{"d_model": 192, "experts_per_token": 2, "tie_embeddings": false, "lr": 0.00195, "train_tokens": 357500000, "dataset": "wikipedia_en"}
Below are experts of layer 6 (counted from 0) of a mixture-of-experts language model. Rows are named router (the router's row for the expert), down (a neuron's output weights, with its number) and show model dimensions 0-63. Each number is 128 + 32 x the weight over its row's rms, rounded and kept within 0 to 255. Numbers have three digits each.
After each expert's rows: "comes before" lists some tokens at least twice as common just after its tokens as in all text. This comes from a sample of Wikipedia text that the model never trained on. Tokens count by the router's weight.

# expert 22
router:176137101143132138160111172125099162131120047050072207095137148122097158104178195111180126101199050096149145155140138162086127113132173139149122104154140151188104096139122107091153106092142093
down0:144046127175147066147122141131126103102086076104116093140109131108111149139070149145134098099114158111136115124176145166097130095095144184053148160141120099112104173108074104097087132176123149
down1:101077161141138116112164113094104184131138113091102166115093145125129108097111138115108132173094069154155158122182121156117149133176124137150115150143109137235117085189125095130151119141141112
down2:104105149129144134107179134150135155150077102083183100107150161184105166141088149136047164139111149210197096143142135140112151186101134147054099158108076134180139106154097138156094119171129122
down3:206118087102155153150086091072124140155124113075157104186150165135145078195108162130149099117118149145185106116153074143119101133165173114109105071126081104130128073163154169171107125151150127
down4:102150128115173129084065101080150145074082181162125212144128173121110150134157109102142165099132160121119184087068164151108090108105140153105123098165149161052057126143099149122165096086166067
down5:191118057113154116094162092103165116116204100123176117050121055145157124135126141121130089153165133126145141161139188150151165145138071146132107130122125103159092127065076137160119190126106161
down6:099137115088113177129142148121154119142153140125135031139171113157123107119150147117123205134163130122126111182076140114110073108140149124152109087150134102077146140159139180216139091121116103
down7:122148151123077131181076137130111074145080177130132162167149137097077109126150186166110120104120107151088124149038157140127153017135101147110107115162163067125138147138093183140113182098122104
down8:087202095138126141185149099142166099148160087102111141113146132145122146156120109066113135131179065149106133188075035132186165154152138101147133125125157104083143175098124166157151120138107167
down9:156085141097163145129112185138169144137120094130176118150128158106122117136201126146120149152120100124086121143177110156101097057127105104122083086201070114142144109160109110111122131115119122
down10:093119094069145121099161194111175144139149140073131141130173141148073132114167150081170161145143120143089131100164130106129055030179133147162083114126138123123110087114135132088171124103127111
comes before: " that", " to", " the", " \"", " a", " his"

# expert 25
router:155133125128123157168107130169100139127118170195056150128116062104078189160146184082129098154197074097116103173056128149130168093171133070181149139138148132126104124149146167155089161144146160
down0:109058131134125086124070099101138102124100077070096113200105098096135136132068113200144140104168176129119147099177105184075118101063098160096069122130105093104099130130106108092106133146073143
down1:096101148144144123198165137125127148079131111111155163156101147081123126148160105092094116148113111123107184102139150202129150149145091126113090152127197076139107132149060082141098090199147097
down2:086138110101174103132161145170138109158094157090131111119126118088151125109106117169111140153100103151160146102109106141141085131108130107133135097110144103124151113120097201112176068103124094
down3:125175141085114134112116110129114113130110150133164123095121173171092138126162128160097143152100096123107108137226074131096190135112132137138121082176118101192106064131105166083121148166125160
down4:085140170127178137120083081102126139105085127158124101147146108109107093112121054096094099121124158157150155135131203114092078081118126158148153085140123154079076165120074133132138122126109198
down5:150131091147130152150088089151189132164166171142129107103093073144156133138129133105089126126164155160137141152175109086125153107126121140161134155162118141095096100079077153165138150149126139
down6:135148102137169160130094172120141045133165097154109098160106134208096175118136185098091183149105112145109119169103165109110129159154155118163113104149114145092128133151165199179132123114132122
down7:168154137130128162148127129128116111155130179104168157094146072152122117117164153121180140126117102195171100209138163123096123099132138129155081125122143124121112125079139165147182155131117195
down8:099164108166129146108111143190165101151121102090093119189152116171117110131135142096120066119174105106096114133108107093090151084138146114150129176172149129042151161138063134146098152160111113
down9:116137192116122174101076149092144120136137160145156087132205108142096155164224163100146131131096139169109116139112141073115084080166116089132144144196093147137184070131133131159167129088145124
down10:161168107077162144154133110154156110162124162118116089092114100100103137131165162119143115194172155122129146161117196139121153138179133115211147106132152131076158114104070184127110187116157135
comes before: " the", " to", " a", " his", " her", " with"

# expert 45
router:111185091152092175143084095103114140161143144126199173165063085129120111125177177079185138144061132106102210137121125087087131128105139158065133113146171135134122108166132109192169133173117122
down0:139094124162161111163170127114140102141055062184104075139189081113230105169063150168110176142140120087111123086173146171039136146089124133111126152110122064089131125155093132094082147142106106
down1:139091153134128137151225081121134175107188079081107123131153122168143096114157106070110156122105064152147095092119186141192098137153115120156132155102129135101115146152082112138156134130150109
down2:082120156111138123135106178153128151133114116090103109167171118137137116124052080128080179130108118156139154115138088124148117157092108127121110106139150082139159100099111227104121121116125096
down3:182124138096138099097063099144103118140156174076170172126064116136087104139191161132178150123076137211170232176074087100130128094175176143108082109172179121099137096111102120143151178138184119
down4:017128176142146062110121109142072105102122106125194173107120181193139077163081130063138140105084119150162158129118138089121087094116168181179155145132151111111077084115155143168145119160136166
down5:170112106129159076085116042135168116149134199092140141130100133136183144124139134181111137091169121119180127191116118128125131080115079112081101165180081205116121161069135163128123164113180113
down6:130087103158148220131123117131155114137220157117162138146116142164159164167159142126100116081120110124122146149114139123203134133167097150148133092124165181160167097143157134149151155105137095
down7:147191147103186219152086132145163056105139147152150147127117150124118156134202166121167140123217174130135075122095160134091130076127116126084112134114116077141167140110104171152127172142126190
down8:148187121126114151092119100147180083104142146100130196137148112167101137149121078116059146128178127137143137116060099131148154111146140104209124092117122105142144162141177103102119114121136090
down9:114111117074090130114160115099139141089091097151159096099179112157137137110154111091101071167125129154126168130171101093091169068090116052127078115164072136139177155138123135104125106115138141
down10:131234094022151116082117142113164143127108085088118124137139140039069138148179189095164102149154148185105188128095131109154084116173130077100103096139106122116182125099145151119124153135129077
comes before: "\n", "==", " in", " He", " life", " born"

# expert 39
router:174184066181094157150134122104107109122111151193135099088128166117148124112137101154083109079181161085116139144107146161079109067153116156122088151126132131074185091132150104137079147080199080
down0:122093156135142117117159097128143132128121095137112056155091134068165141165073103143128030121115167124134136182164142129092156081088134107092129087077119143079076144127154085128074129144075168
down1:147092151143148135179150102108100132144136131095152147127155106144137141089116102129147149144078096104077073026157120147151102147156065116132122169141127151231107142133101104136119082068115113
down2:078160121113112132137154153203123148147066133134165090131165132110136166079069058176079133173153156129126106177123107168139144152106080095122136084099146080150121082120165215094138109130088113
down3:168128146112128141141090145129097085109105132136142079168197143178106167167177115129108092123088099107136132163169090098115151169158171167057072141176147163140084091128080130154110102147164107
down4:073171150120167101098096107093148132110112199132130164133122090085123083105126119093077127106126141159131152143086234111078104098118143170114124108122115135141102127084158111097140101137076111
down5:167132126097136075141119082119195144117116123115135150167123124102089109181116124098089103050133145124150122147139154114130087148129091115140112140106127135144228179095122149175108113134120140
down6:143110129138107146166137126116115126130187072153112087100159093186127085156126122089086184132128095142138126167155136115140166159143097148147092089160107185143171140091213158202159144166101138
down7:113143160137122153135093071088112132146133165105105127070118153100120121201202152150105162084174122161124115137094198128101169073090132166114084133192128116122173122138111115155150125113198133
down8:100165110152113127090095106192197081100141143099085134131169120164087162153154153112107141122129082145150079143083103128143182075127124123161179131146150161118185122173096128122122155156145116
down9:114105114133152100125165121114135103152080133132185122126135116137139077078157125065141099136119138181085137092142103136149070057145078090109084115197095211100169116163097132149095150069131104
down10:164183110088128107109149120168118158127190137037112146152077173137095129114166123146131197172132123156141133127085081172150084103171109132171162112126102132097140094103037085013189169131120183
comes before: " |", "\n", "-", ";", ")", " "

# expert 56
router:090129112066165094152121139081177115131082122110124064094151084142094106146159094133157126141142162197168080102106127139145151162137138108162079155167133100101130106094146161106162148147122131
down0:106084132137064095133096103126117104141128067114071059136131108138189102162052141180115123080133150122098129174192096192080112104079081129069131112127143104140093150116028146086113106160140134
down1:108087159102140218124117161117126108166146094063126147105129179126127125136157082044077115153142109154141134076126123167170110161151118177150155134071135098111066140139146076140107129100107121
down2:089089140119127132145169138123101135121057120062139075144147158103157125123094145162112129176136153177163110112101082162142151171163123089121126114108165057132128112116070198140106141100110158
down3:136172111076130181131141144157129107083111139141133116096115142184105147138169097139160115112106189145096126153171108147127105126141163138061116122140078116124116116129113118167099115093192132
down4:120193195130128124095096121126129145083157131141126163166177175126141086134083117057122091161123181176164159123131150095100078076105170123140124088101155119120108131159112176172128109158143136
down5:185088094136198157147144094100131099112117141122153111088121140147126166138100138120140121104154107079156089140144163129064111099138152134119167164140129162104188111044139141199156157111122082
down6:096130060088111164133105138176107093104172133111113063117151134143152097137144132124112182109131126101142093112124143135154132158125177124114158106100137114104163115125129140239118122146137133
down7:152151110150116146135121101145126138146138174161145113159136107116118140152228152092157103115170159182139148148146161108159128105115088188126132107107112084091093182174106163139170101187096116
down8:116218117151142144156154111136180077097119155081101125117160073124115084140150114145094097103158070133127101138087118119092147135191143103151148128170159175099135109139107140094126160158112157
down9:131096133127135100090139116164167078137116085162126177175187130090143108176206112120101129130115102201130142105150110090141123040132120079103140098161097132092146150147118077140134109159145122
down10:136204075109136138108150178156158157096123119019145102153146166159078082083133116072185136158169138184095154059095154125142105166170122079150125136118120124106107093099116134101164130096154151
comes before: "-", " be", " have", " not", " take", "|"

# expert 50
router:159149199129119147191082080109117158186097074155162159127146084102129085125156167141114100143147156196119090175090122078128110096087121088177101132070132128160158139126167122189120139149108130
down0:138079118180135036130137102109099112077084101119114124187145098075127143113047148194134125057137166135128135118181148158109148107086129136083110104144125122076113123096082127091129122149062114
down1:149130156145143129170169167140094173185213116115127156093125111130147144191170120064054139124130118143121137122105139138193137114129100137124123179134121149094102115137118092106142124179141091
down2:079061150104136158127191153179115128119101092092110086138130143154125126122082109155098193179107110204137133103134122175147122120122144132147150101104135121177157127135125147138152108112069092
down3:145160148103088154096048077076106151107133120103115116110158172111129201159172147168124144164097152152088080142151104137134157117137125089069082107200162163089145078181152124125155099144157134
down4:049124149120145120073094084129109193055090138146130143104166131171186155110102101088121121092124156149125172127056175137133096093118114144197119120109170156080127114125089137100130096131125133
down5:154105090141140097150141097079195128135135118103164112094030097147141143150154104143120082158171136117162134136159123151087160057110092142128115140157152141120114097104066141147121183106145170
down6:115124096156131186164173115153160122147167157165118071077113131190151118113150142136152172068137109115113150136121156145203101135124103155147132090139158186183171126095169127174115096173076131
down7:169128129147081130165092140167107120186183157100142087151089068137077099150188154127097165132217135163132112160092188042136144076131099104114147103106114114147131151107104167143107231175140137
down8:131246161096084189060075155146213173141183165095093161143140124157098153128142130098122136166155064132105132114094100102128145104136136128146126121159153139125127090151105090111114172107153122
down9:184099112065131169064119204180146131113127099120190103123199134100113154131175176100088121141121110132131204127102097118164083098101124063071159123184101151093148109137097141150102118077142124
down10:145194078053118149078119146105148154105163148049121097182135134104143133153109139067145114176121142147132154106089101128103038144189123091158135114137113157102141105111141117112115175101176089
comes before: " the", " by", " a", " in", " to", " as"

# expert 18
router:143092148092179139104110051169102061055120142151123113116104104157183104148134148194136148128143175162168128160103107151146173147173160182075140172103118101129116153112152135145081126116173114
down0:093075149117149114115156081133132103058077099121145124124103097082166149176128149139147124107102151105119191133197172164125139108094129128093139135117099103089104138176128158129068147084095162
down1:140065203105143135132162140128159150081179116101136111106186115148204121164160100115124181081088103137167133096106071128164113126154169115150163148061073177132120149190085116136142133138204125
down2:123120152064154153060179144159113147142070145108165126152122163119136133092076076109085136202170173129128128092123121169114163140110064126169134120114109109155141116139120162100161089100089122
down3:145130055090101183140054090109113100104128145093171135175156162188115180134165151153121141101088123135094166139129045109122156128125157140095071143148131109143085127090130169118152141115145099
down4:090192117149216081116120123114119129096107134125108091141131115107170111094083060089160130135144160123107126078124176130101102129091121178137159087119113156114129164163111154117101079166125079
down5:150123100121127105096154184112191146157163147114150132113064096112131137169152136040150137150239124069178202153169155117098126125164134120145118088144082140148136169113125175140170121137141140
down6:158099129151147163171156129146141125132137076066201114117173145187110185137134134147104192096133123131130088151142133097167132169159147098130129111119126128136138180100170123196091093110160111
down7:136168131127096163110102122170147053160141159092119109091131067171096114128159144146120061079136114144104116180158156134116162135118109196084132107160140147117111161104076174115141097117079198
down8:073144119176093115100102090139158108181136064076116097127145118141106134147158095067152101132154106101163116091102087113114132123102076125161101108165155108088179099139097096094157121136130157
down9:157150119137168038093160120088172103169120122119179095144154149124130158087136146076125169125154159121105132167172103115089137085101085015114075116175086180136149123130146112113154173073149135
down10:105181054058144120077186176083133168133131143092063109197149155131093098119159143116118132166125149185130154111150087129165077102153131109167158134138141182119124114142073153101125174150102145
comes before: " |", " (", "a", "i", " m", "\""

# expert 42
router:173115122112152196155172108121086133106138155098152098146133132075107099150132130121130128158079176135146149121162141118123109127081126168088146097079132196096136073129166116192161107094171151
down0:066099185165112123145102122103088127104102111140149088156119132065120135197082128139142133117098141064099142183153136157088133076100102148096140156134130145147127139145054082116108134203129173
down1:116123139096152139171178122164133163133100089077146134166141165155134089118145119089087123150107088173135125113136112143182104118122093129141092146080134069162166173135118112161138070097142181
down2:089111178067119121091186145129104163169122155103172091160173155086095106131089129133070119157127153187145131107102155162137144160125064124146142109126119086162099118110153187136141140100115107
down3:112138167073104113042075130084150099107068136121119087134186140162132101156199118120097073106092168166139169171119098100128162148129097152054144113180141115162170115153110174110147105114161186
down4:077133164148188106092086102138107124114106122137151146167139176116130131149180130074162122147085109139104093130094138102064020055081100168135179084141087170142051186165130132157112107135095140
down5:171117072130165141133110116166170119149130158102158122064094051121142162138120098116113119113184161115151162165184169152146105046097125130130172122134127141153153096082132168151145129152208145
down6:124139104087133130130133097173140087102164143081151157119165127113146099129133143162151196103102135091104144097150137088158132198191125103158103093103161148141140165098193173169096109116162125
down7:127163177196162183162118080112113118141144150107123099112132115101104079137220174104166142133137113174151117182101128113125128147097123117107161132120106099096158124110112129146160164166145150
down8:095167124182092147089093093133178123104097133089126181159082135127110127172155105114099119087109115120098075156051128115129187085170123037150146116127184107157155147169110127104138136127111110
down9:152116072125175076127185175121206090160155104117195139153156095135090133132184102148115107151091109182117128099168130048091134118099104073091067127170087120112152117098103158126152100091120084
down10:152189047062144170096133124121121087110165108092112134122115131104100182119131181113146174170049140172097116128153151111137135180104103087157071133116093180116171112120081110089167121123171123
comes before: "|", "==", "\n", "-", "===", "The"

# expert 4
router:129174123092087150161144151117157135145134133093163103148129122126136061156217163154114181113110105145176167106064214088085131127124117088169130132156144093148185179105085139139127086096145163
down0:092034127175117098126137111141102103106109122120096081131124135090166117167040172207120122111148172135156108132177107176091160125134091137070121104105088096117144173178077109108077122167116103
down1:136109197112157121195176106086087156144143124085130138197158138128146088122128072123074150164146142137158093115131127124110106093122104135119098179090079123121166174177127156135114136085147119
down2:073105162133110158110149113170089113141129058115146115176145140104116139091065150142094174182090118198130113130129070157129101181120112093138116092087125103171106131120147174129147124116092140
down3:136133114088116166154110084103097120139087117112140156035108151220172190151127151171111181112079114098089143181134090157075141156169152088082126110161094117184116116095075128126136093132174132
down4:161186162138169099084086146143121133138145141126101142150066101080117151180120163058136080124111139118100156175118165118140088107132147129185069089125173106131116098133128159132141151120132133
down5:177054063112148089162118093117165142167120158105147162078061116128160168188100106155098108121190148150106115158141149170131109122183120140107086165115111139110170136112146119162150168139164119
down6:148099122094129165170113141134150109112191148083113125113151110183158108161099124118191089126074114088110111157095128173188114154095120155102119098163149158162132155148125079166125125137100147
down7:105128173141146176148117073101069109147148134084097080114164042153145130168122178142115140130137129170126116115097157083116138120106089141155105153110109168152110133100136155141123127100140186
down8:142204096085066172080112102160221119132146131082128117122171076136130108195198117111128107104120064084102120135144156117141161127127139081151135105109170139098154104117088139106147153110115152
down9:121140112070136114110135133089174100154123097121107101112129144152137140163171146110111157127143117111081156175127087113086079077115151041136131097148100130071163103172111200158120117074196135
down10:153200070048146178067139148139188127088134153058149133133157176100109081131169135060165177116109127130109174070134146121137116116119119102163129136139158154111141037131077114111160147102120144
comes before: " was", " been", " is", " be", " had", "ed"

# expert 57
router:163109187173138119100199070199120127168118094153079105084124065165125181118078086109088160185150177080169067135081118152111143130085167092080105121155149095072120144148062096150085144159163151
down0:048102120097081076110121135117137136173111067160129112138109133102172133161058097161121138120136124120099092101143104157082096102118152141106153095162117061103085125159065114123126076163102129
down1:105111173109132142154148158114117142111144084096166196109126144079154107109141075090123091121095072113157133093147135133137136165131112107132116137138120103114157131140079101158117140113148171
down2:113095137107125168154176190115103118082086089100133136162115125122114158121087107086141129182167116122098146119082153149179146182180096104176119073088122105174132093144133146113135108156099098
down3:203176113108157144082067070123121076126089132122119118135206167164133147158151152135156191129093167139153132107121110138086111119166130129104078161155056134150039107093147107157135168112239086
down4:136172161135132106099084134125150132133136100132119078122138117148080122136143085056127136167115149160090158144088123107152144160126049155165116103137145180132067128120154132101133159120115153
down5:179095165174113095102091112115153158164108087064146142099138093134144109117115139141126124089158154100100084145143178128135117103161101148109125156082100179078146110065103143117156149142147140
down6:105137159136116140190083158160153128098179113138155079118163088129131163162144156052201096119144157128120138156113124108139109112073172054184099095105152139123099111113186163145087112109075110
down7:158149121147124157106095093085151115169153164100170131153080132151094100155203198123174158108178092193120129159067126117097064084147133162126108169111100123128136133116165190201183110130130098
down8:080145154173091115097145102191157140139107080109067133146191098155077157151104079084084134163124105067103092088053130119086198104113142141147144117186158120143128134132123140132167099168170118
down9:149112132135129123137167149131161137146119133122149109191194119144177066128185127129120132132123157164092169089150084116121086081101129091151123089162057170139171116159150174149136143126098108
down10:123134110048119127125128153138125116112170108105133106165131178173140104180116115131158136148123096150104183154102096094140121168180130081189076113192118163081141120115124135091146151123131153
comes before: " |", "th", " km", " century", " m", " years"

# expert 43
router:090167096086149102127126167115111134166122115122125150103170153204218176089180115123182080059082092132085116148098126143123079093136151130162107133115175091121163133165136153170169134159133104
down0:084098125137091086144107122095130114117054116115134095147141105075132179142051162142158103128116145142188126182182125125122142074069094134094082139130105104099113089129077156111105136114142109
down1:194097158113168149155193158112146121134148131104103126150153108167143154164135093091113129146085103167122105138147163127124129155126097164122086141130175102132152172156121149121133155128161085
down2:070106135097131123132181157162116129172056108075136076176145128159157065122075133120089161182151086135107116119105084144100141170136109105127150119153103060129108148116146212063117178078069132
down3:206168101105150112161127078107141117163121112106109107105107167218124163138154160107112159128117127146097147123130095071135117162159166082102110103166100131102191070140132169120116115093105134
down4:103176153170160114145086140071101141135132187102134142102077130113143087130156092049112112091143178137142101107061152092134119065137144132128107081146155182068106106135081156182121108137093125
down5:140125084087137123119099049121186116146130120123141157088103093161157113166102121142114153114163119120211117145182122137088179139164139142081107207121089150150111199060134147176114186098143145
down6:106129114140115165134116133184131085124131098099124080176200077161142133151107107118154131130147107141120153153125177104162119181149184122168084089112157111096133094145191143201115101126153065
down7:151151183134108189116069041147098154121168099123111146168116106135059112160184180133129181097104125153162131151106127104110170102151119142126100152127108088082126105127141150138091147104116204
down8:165194127120139187079121098148133123128207097067083175170116102157116124165168147098111106143104136109104118097080084087102169118166157103180109104142132086085146128156164137112122119124120149
down9:126133095064169108121149111158159126149115130116163094102155188168204163169162128186113139119098129135104201088129113142085042130151094104185106138140117121149150137134155071072143119091175131
down10:149199097076158122095159184143146164099185126057153134133133146093116151147151081128134088139123106150074118087145174097101073130177136125169168082090125167118170056135099089076202130107153167
comes before: " a", " the", " an", " well", " part", " known"

# expert 28
router:176111171097121119118084124121133180094117162111170132124173211121104112199159125141120092168064193179179152112119076117161066150127096129135160164112091121174126135162126131130137118140177078
down0:111081101134140083183161123120129116117069147112112099176115087087133171159070115166146154103143141098110124163203078154138148080059104174063106119116109094066110158116108128085176138105112105
down1:159113194106143161106182102101144169097153100107154174185137152135142106151159105089124106154089062182101098106177103124139106140082109129147108149068091123221108208128117070123169116081112090
down2:101109151074176126158200149143134115106065151151105095137159145132114138107079071098060161147105154168155154135116109174102130161134106123110163088132124096149100098095087156112188106126125115
down3:146116099124157155142121135105135072144128104126133113100084137210141103156173152131038151142110133164123096133068112152121140146138185198127064105140136109131148109203119121118136125138164127
down4:083165124100145088112037127111149121123100160155123120132106148129137131119135070083130149104136164104100152118047151137141103126151076172123094103132125214082102187179143169158102189159076072
down5:160111083158125129126110114108176130169153148027195100106061110159123149151167169091114076130201121097154169101160141123084158086171112121142139131182056114122148139086150161228090126122157139
down6:142103105177125138236131090087153145137156081122146083096135148173121109130161137142124181139131076166094127128130116096128116148150153155127133086127129158155090122160159159146082168152155132
down7:182157113109105162120045030139144134137132166091121168141150137150162104155144187143135148092164117149152082128080168063120129113139170110095136104123125118137128174087141166159112172118170153
down8:111176135116078146069126081151223134126116085091091132112130130177138120124101107103136171111130112122129147158060109133114196109161113116134136114151154049104096103111078126057144110124144158
down9:184087104081173107141130227094167139174154116077134111139181130127108160134189112082092156154143147151112167135113124111127091080069105056109120105186075137105147135140136112131122134115105111
down10:138162125023151130097109125120155142110157137059122141150108184128134138104109142118155146163138139172146138105127162153150058115129090069188130126132141151127167120124065148089171121150132104
comes before: "==", " of", "s", " ==", " in", "."

# expert 48
router:070123147089123091091113112090147099145086153145073122082187134111127116129075064144148093122159089135105131142102176096119163171136112140145125135141132154163114149178158034176131149135141104
down0:091086141088087083105119104127152080130092108136104163105151113131158144148052110126114085096146116127109174173194111142027105074109083113106134117132127125098131129120071109075079109148092144
down1:138079172119162157159153128102121125205149092092085165116129163142155109139123115060089153151146112116176092129154087147160170138108074115173104127180137173141090160144083087137119148116128136
down2:115149126086094174157142168177132157154094132164153117155152145111145162154056107151084165145159119084134167164085041105094087118119099095098155086102116119125104112099165162101179105078057132
down3:183102054116171164123099083166062086104126154111138154127171134121148118153174104154097170117151149149143106141188078167074158176139129173100111073159064145130133101067143083172150126136140114
down4:130169121141194089118109159138125127082171167133117150194102107115126109179182111093077151125092169134136130131104189096169104167107121132138162076107124141118127145106126147169114115131129143
down5:142116109080160096120122126087157113135188125101112089095155103144122119140100122119159150157183099088126197163168148123121143117136145078107125174155130195102112130091123131135150138107167154
down6:058140122139169119195142099146148175066193085091127097106128126101164074148106152115084159083147107094122112143145131078172129146104131127171096136071122179155176168135176112195138083145112136
down7:194172102120125180155168082125158128147119201125173129116100080089097098118207168131088168114199110160160136141071137143123162089155110144074109085089115109134126136155103143171099152128176184
down8:098191100161102160106109104183195112158181153097147156129145126139091145099124097108156113123146081143119089096086124139131143094162099124129161142153172056143116171142087112090104134130127140
down9:152128053133157121148187143149143137118150139130146104075173151136195135144155139129099166156095081135141127087126126137137072089083100084133120158197093092132149127167121108166125120091159164
down10:126186135057162115152116127146117166129134100120039112150166153120134159159192139119139195135112114186098150099148163095152122085176123126178150088139169137102129144117103139086170157135103193
comes before: " |", ".", "S", ";", "/", "2"

# expert 33
router:120143139148086118150199087163169157133161171133186181184165095095122157193162159115158180124177101078081169154114126111121114146127158097100129129161129171100161157147112165079173125147125083
down0:099078177091064089173102122112080113135077090155088065124186075071197132102100113144130075133105145135120097068151104163083130109094081099098084137081146163146136191108103145070110128135055140
down1:184095182156155170154169097079079135135151090128111117141129090137132068116154163084106172186156061108141086144120159106173105114152098109096097157083108135158138106156150134189148134089098077
down2:072125159109074132157179182150127117094054112105132135147209087138146138104080111125095137152144119133069141130068120133104155095136140152109130078131130164160128105130173234123135138127093094
down3:141150144116122140100079037107083137172117064086156100134126161175162131145190119111117112111094168182132185140124097127077122107145127111100070116178095097069127113130138165174155116091158176
down4:151151104108143096106127067126126146167094162134192134140112144149075162154096103066109127123166120154147138148103168167131077089161105149168128102113154154090076152128136160070130143091139112
down5:137132090138173080131092099096185149132133103113129112062096129152185123121172095112131069107165100159133178144165174164143111152128086145141110140091168146098138093060086145140070189155201135
down6:095139100106143099165126143135137118157171102101137096140100150160129047122098175132123160119125101115137124109139178113150144154114117152131140121119103140174147123151148129185126110135080099
down7:153171164123136164100045051124137113142118181119110126110103118116118138105162153136088095149160141177159098151067149113119083108131112107110104116168113108137168109100125132164175149089137167
down8:111151137170098133143131053193177120153112126148101153141117087192069130158158168156099158128154104068116128129082079149152153130120135104175077140165172108128157127136104118095137137151115171
down9:099136133089130107109094109084144110092104120113189088147181122181130118154179113083125157145145172133174162084135112178092115058126099091135095099205081145118196143123102126137151123078136132
down10:164181152091172134079159152116166147103125171094112120180093124072086170133175136128161085126156165160121130107110132147121084130134180091169176114093136147115129086107075116099131152081140162
comes before: "\n", " the", ",", " –", " to", " time"

# expert 27
router:150120086157108133152141109096119155101086111172153045103077171129146181116092119084129127105166093097105127164149086083120121137086137161112145147105196072087103115124130159099109165128183163
down0:091095165144106122137121070163071088145132071149112102181189123087137152139060132169143101144132139138162157133137145168056148169080149112069101072118057110165141159185104128154118120147092125
down1:131113136125169157136143119158085143152145153116124138119127136077131064138173124132062157100136119111162132149113200138165117160147089104136122138079104146155170094110106118161083080108144103
down2:075121143117107121170180136121150148140099123115131151162121131135127124122062144144106127150109097114091145164094127128162173144176110130116143158099164106171135108144135181083140133154099114
down3:181193122128166129134082045092079086097108131125113157065171193173167081142173165105118179111049115162119072162149091137080115123164116127090075117139142088124093106160164138145080137117188133
down4:085145118110141053129094136079142135132141172178154123123148130093085122127168082110130124109082146110126160143101106118120068078160114164172115158167143200163094166096180120156167128102160150
down5:193121102102160099120149114099171102159166116081148076102116072137145134179153107133141157138154160113156143165171187098099144106069084141094156131150094161143154116089125100186131149082154185
down6:079123163174149145126171139108145124165190119107163146148149091142167092151152163110147197050102123112101118153113186125154111124144158154148075097134073177154130126129161131153166108153138158
down7:166114122124121160168122057161108121119220168094077128137109077123117085153154171134132164108139138179147155144109145112174150147122137182112118105067102109132161122086099133132155144146151193
down8:094169161166108148120137086170164092162143119046104171151146095133096111165162115099154097086125075104096093138058061131136149113141153091180115110163125069132089137182101148120103162145141184
down9:163113141072168128124130155086183135140099118139177087107149140135136128169179109147074160102121180136159126158147115137137098042106160100086099142140093168158172100092128129125090119121158151
down10:145145093104169114113114163104156159099152112128083144155154124108107106093105123086081124130111096146112142111135160152116127117151145128165113106175151154151218076128086175096141079121122143
comes before: " |", " /", ";", ")", " Team", " 0"

# expert 21
router:119142115154080164121083145150105111120079136146113101134078156134152129068082113055170080126135067083070186167112121067090081162149077154160143108119144158093113104166155175133109131118125099
down0:069083114154123082146097152176128103120082138190130104123091146108081136173076090123102094117133144083128153104180098154090131138064119149080168125124106146097098136174160104098115091137033126
down1:119055232078172117208145109119133145160160163127131119125131090150156126149152136124094139125120065161183102104111133127180071117107118153092064147123106125117134161082086083125146122097139170
down2:108123126060133139147129160127167130086129138123113126125155144133176134107043127113092181135120159146161182139137166127102146135109103109144135161131127082157101116106141126137144099069057135
down3:198175127110131116117109023134085105105091106119142120149144123174176103120188173120135190149077167119178142146090112155098147097156137089056070114156082127123111082106152147125089100131206115
down4:125156121142173094076118133089133136106126147121126118189085125117158118107174070077119127096132132137139196166132138122142110159128138136100160065116116175170146126115138113111191152140099118
down5:164123086140168071145104111166175113213128150112131120082096127148167159157123057110182084147140120128152079148138152111149162130142170107139128184138130138140143180041141154127115133150152161
down6:147101135134114160166142109159108120169178097139091112158127100130154113155121130124121183116141078171155119175104155108142161143170165145173138143168132159171201139113140096233094143141166136
down7:136181130149110194146100112142145093123148168110100144128172111157069117167206158094131148101112116154153113189090125119110142129127112096067094111116126083120103179118095156176161119137071148
down8:109151104143138117133119157105185142132154108056121145120169124136074125191205092071129135125143103136100128177042123088141195125167187109110118166177148078130109158145093112138115119165130108
down9:119109136058151112079120159161165138120156145200202112111150151128145119161224111140130145189157149103134157094128080121123115088106121089111172117161112158140170137136102165123106092080109148
down10:104180127123147148082140155148129108100126126108100098079146134118069159103138123093129151159094116144106152154122100062103075146185119108174172104137113123158127107083117135124096163127158107
comes before: " the", " |", " a", " his", " MF", " first"